python train.py --balance_bias=false --init_std_router=0.0136 --n_head=5 --norm_eps=1e-05 --rope_base=10000.0 --attn_scale=0.177 --init_std_up=0.0397 --lr=0.00155 --grad_clip=2.0
Below are experts of layer 8 (counted from 0) of a mixture-of-experts language model. Rows are named router (the router's row for the expert), gate (a neuron's input weights, with its number), up (a neuron's input weights, with its number), down (a neuron's output weights, with its number) and show model dimensions 0-159. Each number is 200 + 20 x the weight over its row's rms, rounded and kept within 0 to 999.
After each expert's rows: "gets" lists some tokens that make up at least twice as much of what it gets as of all text; "comes before" lists some tokens at least twice as common just after its tokens as in all text. This comes from a sample of Wikipedia text that the model never trained on. Tokens count by the router's weight.

# expert 8
router,188,188,183,178,182,195,176,198,188,190,190,198,183,214,197,156,181,215,201,224,192,190,215,201,193,169,198,191,179,204,183,234,191,160,179,181,164,211,210,213,204,207,199,191,211,244,220,228,215,204,186,196,222,198,197,185,172,203,190,200,224,212,196,178,211,192,191,174,173,202,158,217,181,189,214,167,188,181,208,213,153,172,229,177,203,216,164,208,202,202,202,200,183,184,158,203,206,188,195,227,219,201,206,226,167,214,209,201,220,206,173,204,225,211,196,207,239,227,209,201,205,209,207,211,224,179,201,225,235,185,155,152,222,196,232,173,199,234,201,218,195,161,201,222,212,170,178,235,226,226,190,187,193,188,187,253,188,208,192,215
gate0,148,170,200,198,173,193,206,192,187,204,227,193,180,182,219,225,189,185,219,228,192,181,218,179,185,191,193,183,212,200,202,175,220,194,201,192,203,225,205,189,220,199,169,234,206,206,213,244,204,210,190,189,237,205,171,167,190,198,198,247,183,198,191,178,212,215,197,153,188,195,232,225,221,193,210,193,176,196,212,201,201,216,206,211,181,210,200,232,211,192,126,191,201,201,186,195,173,205,216,219,186,163,207,203,195,205,185,245,204,225,219,199,218,233,216,177,239,209,203,207,191,253,207,214,215,191,215,217,167,219,215,210,190,190,180,193,187,198,191,193,242,189,235,197,201,207,188,160,203,225,218,207,218,212,203,228,233,202,175,223
up0,203,189,169,167,159,202,179,195,210,205,201,183,199,223,213,227,216,210,224,224,201,202,202,183,196,206,217,205,215,161,187,199,214,216,202,175,208,193,180,179,209,192,213,246,175,220,205,218,203,217,176,157,209,212,197,199,189,178,199,279,206,201,216,160,206,216,222,182,196,198,204,225,237,167,171,164,185,213,197,205,195,189,211,211,183,234,247,231,215,205,156,209,170,198,184,215,208,222,198,228,208,221,156,235,185,213,197,201,221,227,182,200,198,193,177,192,207,194,199,208,223,167,181,197,235,172,200,183,227,206,187,196,172,205,204,185,182,211,186,208,165,166,213,194,190,202,227,216,208,216,226,195,187,178,213,207,206,221,195,188
down0,211,193,209,203,184,229,205,173,197,218,196,188,188,189,230,205,172,209,204,177,214,175,223,251,194,191,191,188,236,166,215,207,199,184,169,181,206,223,221,149,206,198,233,167,217,160,200,202,181,203,218,213,206,214,181,222,215,163,200,219,201,215,180,229,192,192,228,185,199,209,232,188,214,226,231,186,208,220,206,214,210,200,237,194,181,231,221,216,209,212,188,195,181,208,181,205,186,168,229,218,205,198,171,184,199,180,186,189,214,194,207,186,212,227,188,195,196,166,222,208,194,187,195,210,216,181,159,195,181,190,194,206,170,199,202,209,256,189,197,203,177,205,191,224,196,184,229,201,215,189,205,166,244,153,249,191,231,173,205,202
gets: "\n", ".", " that", ",", " which", " but"
comes before: "\n", "|", "-", "==", "The", " The"

# expert 2
router,214,193,184,183,199,186,169,191,177,214,199,210,218,209,202,204,198,201,233,213,221,211,235,182,241,211,193,188,189,186,188,201,198,203,217,203,197,211,215,191,205,225,187,196,210,222,216,231,205,213,174,212,211,177,188,212,181,201,191,223,211,220,187,181,160,200,180,192,185,196,176,210,166,181,220,195,172,184,184,230,203,198,175,195,207,232,167,225,175,205,197,173,194,225,162,185,203,179,190,233,207,179,169,161,153,221,202,193,210,226,169,198,196,238,218,207,202,233,209,187,233,211,234,201,229,225,180,212,223,194,178,170,221,160,232,179,183,212,209,216,211,178,198,237,226,163,158,232,187,180,184,176,194,164,195,213,182,195,204,217
gate0,185,219,188,213,194,193,242,193,190,199,199,236,183,194,212,189,227,172,186,218,213,227,240,181,195,175,168,198,213,225,235,203,224,199,217,205,227,204,234,191,224,201,165,202,186,221,216,202,196,228,182,220,233,219,189,187,163,199,185,209,249,188,185,189,197,164,175,228,214,197,220,189,214,196,210,206,185,189,201,223,206,216,205,193,216,200,181,184,208,213,174,248,217,214,192,193,266,210,216,190,219,182,200,196,193,189,201,207,195,178,206,206,225,237,163,185,250,204,208,146,203,204,237,188,208,186,207,204,202,194,179,219,193,185,211,200,206,181,186,206,219,184,190,239,212,205,199,229,209,231,183,211,205,186,178,205,172,232,171,224
up0,161,216,209,210,214,188,205,225,187,194,180,208,230,190,246,209,178,188,232,208,195,202,211,189,184,187,188,169,209,188,185,213,182,227,192,203,189,241,223,198,232,193,191,203,218,230,190,197,204,202,229,178,205,173,212,214,222,188,214,257,208,226,182,170,200,215,217,214,246,194,200,185,194,184,224,225,206,179,192,194,251,164,198,212,225,210,182,226,219,209,189,216,189,204,241,204,236,203,201,210,225,187,147,184,166,218,208,201,198,210,196,198,226,229,189,174,216,203,224,181,213,192,238,184,239,194,196,177,222,188,218,218,204,187,220,178,160,195,161,208,214,190,166,200,220,198,208,206,209,203,187,214,227,202,204,170,193,180,197,219
down0,209,182,210,200,183,190,201,201,224,192,221,187,215,246,177,201,192,219,208,185,184,218,221,211,205,219,206,184,207,213,198,215,221,192,243,161,214,197,201,181,198,181,184,220,213,218,196,184,158,183,185,220,220,201,203,192,203,172,202,207,233,193,199,194,206,182,218,152,207,171,207,194,241,175,221,238,225,224,204,192,164,206,221,192,205,179,258,227,223,242,178,222,194,215,197,188,203,253,204,143,202,201,208,199,178,181,188,217,189,197,200,183,185,202,193,191,179,185,211,230,210,169,210,186,178,214,176,187,210,194,219,175,224,192,203,183,190,201,186,222,213,201,204,245,166,222,203,186,194,221,205,211,216,176,178,219,213,186,250,226
gets: "ed", "ing", " f", " it", " he", " to"
comes before: " the", " to", " a", " in", " was", "ed"

# expert 22
router,171,183,184,199,196,191,199,174,153,123,182,221,178,208,196,171,237,191,192,196,203,195,209,197,205,219,182,188,196,199,200,218,178,182,187,173,184,168,195,175,196,202,193,211,215,203,184,212,219,235,205,173,234,177,199,213,172,198,198,221,220,230,184,169,167,195,202,216,203,183,159,194,203,195,238,199,172,203,161,218,187,187,239,214,209,199,203,197,197,198,177,178,225,179,149,223,200,209,208,227,216,237,210,186,204,218,190,206,231,214,186,187,194,168,226,198,218,186,191,230,193,181,212,206,194,213,193,221,187,198,198,184,231,164,244,170,203,205,199,231,196,185,208,221,210,188,189,188,172,192,199,159,204,196,187,232,202,185,189,206
gate0,213,230,198,233,213,215,182,204,178,195,173,200,197,198,173,160,208,176,191,189,234,173,201,182,193,220,198,157,192,196,209,202,219,169,195,215,207,165,200,189,198,188,214,189,193,181,197,193,209,217,237,194,226,190,172,229,167,207,227,189,199,255,201,194,225,205,183,170,216,167,179,217,174,185,192,179,217,174,191,225,181,237,249,196,190,179,189,202,189,219,216,179,198,233,198,211,210,231,205,215,173,227,247,200,215,210,191,208,193,205,199,222,198,217,213,199,233,192,220,234,223,170,199,222,206,213,211,217,227,218,182,209,212,197,198,212,208,192,214,184,258,202,210,210,226,183,172,189,163,224,169,185,201,206,192,218,204,179,171,214
up0,215,217,195,229,204,198,183,206,172,178,175,214,207,198,187,228,196,212,204,201,228,159,221,172,170,198,203,160,206,230,189,216,220,194,196,201,183,144,200,177,227,181,199,192,209,212,220,225,178,200,211,244,235,192,186,214,218,213,221,230,208,198,194,203,218,186,185,208,223,191,200,218,184,216,222,195,185,191,186,166,213,174,235,175,190,188,224,213,199,207,215,177,223,176,181,202,204,220,201,222,204,193,237,183,229,217,202,198,212,219,208,240,174,188,188,210,224,217,213,213,222,175,200,244,196,213,223,204,249,188,167,196,226,184,212,179,225,216,218,202,250,195,198,230,224,209,177,172,195,210,209,193,209,230,237,230,222,195,184,206
down0,193,169,243,233,192,188,196,183,192,216,183,187,190,205,199,207,218,211,202,197,209,213,206,199,184,198,202,207,227,162,199,202,198,192,213,191,202,182,182,193,238,197,229,184,219,175,185,218,239,202,190,180,195,204,220,218,233,189,166,205,174,197,200,183,207,183,209,165,200,233,193,196,191,198,186,189,164,167,185,204,203,217,175,205,232,225,185,196,197,192,205,218,219,191,224,184,189,213,221,158,208,239,225,204,223,192,190,183,233,170,203,142,226,184,200,210,169,201,222,184,165,182,169,221,168,194,260,202,187,202,181,222,172,177,218,165,216,212,160,187,191,209,216,191,216,239,197,175,213,202,200,211,229,215,195,191,213,181,211,164
gets: "er", "or", "ion", "ation", "ist", "ant"
comes before: " of", ",", ".", " and", " in", "ation"

# expert 26
router,178,180,191,203,183,206,208,202,214,197,185,196,183,212,198,217,228,205,229,244,215,180,194,235,206,197,158,180,181,220,206,209,161,211,180,181,185,200,215,199,215,229,147,183,175,237,205,219,189,204,182,218,235,200,188,223,181,236,202,200,229,208,199,197,163,197,190,210,162,194,196,195,194,197,236,189,231,199,173,200,194,195,191,181,208,212,184,183,184,206,185,177,189,209,161,182,212,187,185,213,208,226,193,191,163,178,218,187,204,250,192,220,219,232,239,204,222,175,209,229,209,212,221,208,217,205,161,212,185,194,187,186,213,198,199,195,203,187,201,187,192,177,207,216,228,187,202,221,210,275,173,159,189,200,227,195,199,223,216,196
gate0,186,148,178,206,187,191,211,250,211,187,180,201,183,193,216,197,203,175,174,215,195,156,212,184,212,186,146,215,214,201,200,231,225,220,199,181,159,207,227,190,217,203,174,217,227,191,180,202,187,190,184,185,176,222,213,207,209,215,214,194,213,183,202,176,193,214,214,190,180,212,180,187,203,190,221,203,197,206,198,204,189,210,196,213,208,228,184,204,189,192,182,163,199,208,184,205,258,204,210,184,214,219,200,227,171,234,212,204,227,207,187,217,169,204,217,193,163,253,219,164,211,223,205,214,203,182,220,191,188,171,200,206,203,201,226,178,162,176,212,212,229,212,187,215,245,201,189,247,202,200,199,173,196,232,217,215,184,236,194,223
up0,195,190,187,222,209,213,204,219,241,194,186,220,187,220,229,217,217,198,229,217,174,214,245,177,188,205,161,200,210,192,202,224,220,223,192,186,190,177,206,192,207,214,221,226,202,185,177,198,189,187,190,192,185,213,173,227,220,192,173,174,204,184,197,202,197,211,197,195,191,245,204,201,196,208,246,201,193,187,189,209,174,205,191,222,208,221,193,194,227,200,191,199,188,201,183,193,259,179,200,197,183,192,209,170,196,217,179,177,224,214,218,207,182,183,223,183,175,217,221,191,217,172,168,186,141,192,205,198,193,158,199,199,218,228,205,189,158,199,191,168,212,221,177,202,234,206,223,253,224,194,184,219,222,266,199,189,212,213,210,205
down0,199,200,178,230,200,144,203,184,186,219,175,210,226,170,235,226,197,186,217,204,177,205,212,189,209,165,200,181,214,174,198,196,240,176,204,168,234,188,190,200,211,224,220,189,174,166,186,196,221,187,246,214,218,185,225,236,191,199,183,183,201,232,217,190,172,218,196,182,223,207,217,228,189,188,211,192,200,220,200,205,205,199,188,181,202,187,255,211,217,209,210,188,192,202,202,187,157,183,192,215,216,231,186,190,191,185,201,163,205,189,184,166,217,220,234,217,201,200,227,193,177,174,198,179,194,202,225,201,166,178,170,206,167,209,236,165,220,191,200,191,241,175,224,195,190,197,203,199,187,203,206,225,214,231,210,190,220,187,161,199
gets: " ", " b", " v", "–", " ag", " reg"
comes before: "1", "2", "3", "4", " |", "5"

# expert 25
router,184,162,201,227,194,195,150,164,193,180,171,214,202,223,198,195,206,191,196,194,239,208,201,203,207,205,163,195,176,206,157,205,176,186,211,190,200,216,222,197,216,192,170,212,177,210,183,203,239,182,193,198,234,192,193,187,176,211,237,187,218,208,169,190,189,159,204,188,148,194,194,216,188,182,197,213,179,182,208,207,171,196,190,202,196,189,173,210,171,191,209,209,239,173,178,180,184,217,178,183,186,208,216,209,183,202,203,237,233,207,202,211,213,231,214,210,213,196,190,204,185,213,194,217,206,220,165,214,217,180,177,195,240,200,222,163,196,203,200,228,217,175,219,218,226,163,214,194,195,247,184,185,212,211,186,234,166,227,227,233
gate0,186,171,222,217,174,188,134,167,224,186,172,200,179,207,191,162,220,187,191,198,224,185,220,203,212,187,210,212,213,198,201,180,189,190,221,182,163,224,195,188,227,215,200,201,168,184,230,222,204,215,236,208,159,155,215,208,199,214,232,224,202,178,213,186,207,202,228,182,168,198,199,178,219,208,217,201,196,231,234,204,182,172,194,226,185,167,194,219,172,191,248,199,220,182,202,170,191,163,237,231,200,183,196,198,236,200,162,210,200,182,210,220,196,215,194,219,179,174,208,199,220,214,195,200,188,211,175,222,190,206,196,208,207,224,230,170,175,211,186,187,207,182,228,193,198,202,234,210,207,231,203,183,219,187,174,204,210,204,208,199
up0,172,202,199,161,177,193,183,235,185,194,213,203,195,214,213,184,229,218,186,225,206,193,175,209,243,227,223,201,188,169,176,199,212,178,205,251,194,182,219,208,183,216,219,164,175,187,153,214,217,195,168,203,188,234,178,210,213,195,197,197,200,214,200,193,190,197,199,190,172,217,213,225,199,173,205,196,204,185,207,208,211,203,207,196,202,209,207,178,195,174,220,243,167,188,186,195,214,230,237,202,242,223,232,161,221,176,170,162,230,189,190,199,228,211,197,189,195,175,218,188,192,208,230,206,169,240,199,208,211,220,204,220,241,202,190,184,177,191,205,235,224,183,190,191,200,189,200,221,187,221,175,194,204,210,218,192,178,158,211,235
down0,206,173,238,195,214,215,182,198,213,217,162,171,212,199,203,217,223,172,172,219,208,222,203,174,223,225,190,223,202,202,209,215,180,201,221,230,235,188,229,200,156,217,175,178,199,208,208,222,182,190,180,187,230,186,177,212,211,222,200,147,225,212,188,189,180,172,201,230,203,213,189,192,225,234,214,206,226,168,199,186,192,191,205,185,190,198,195,177,222,210,217,196,190,219,180,183,181,215,151,195,211,192,218,186,207,207,205,176,202,180,212,207,210,212,206,184,220,174,214,204,229,198,198,228,203,235,173,146,176,174,185,186,188,198,188,205,188,180,173,194,238,170,171,201,158,176,197,207,186,226,207,222,198,173,225,229,166,179,204,198
gets: "\n", " —", " Team", " R", " Win", " L"
comes before: "-", "|", " |", "\n", "=", ":"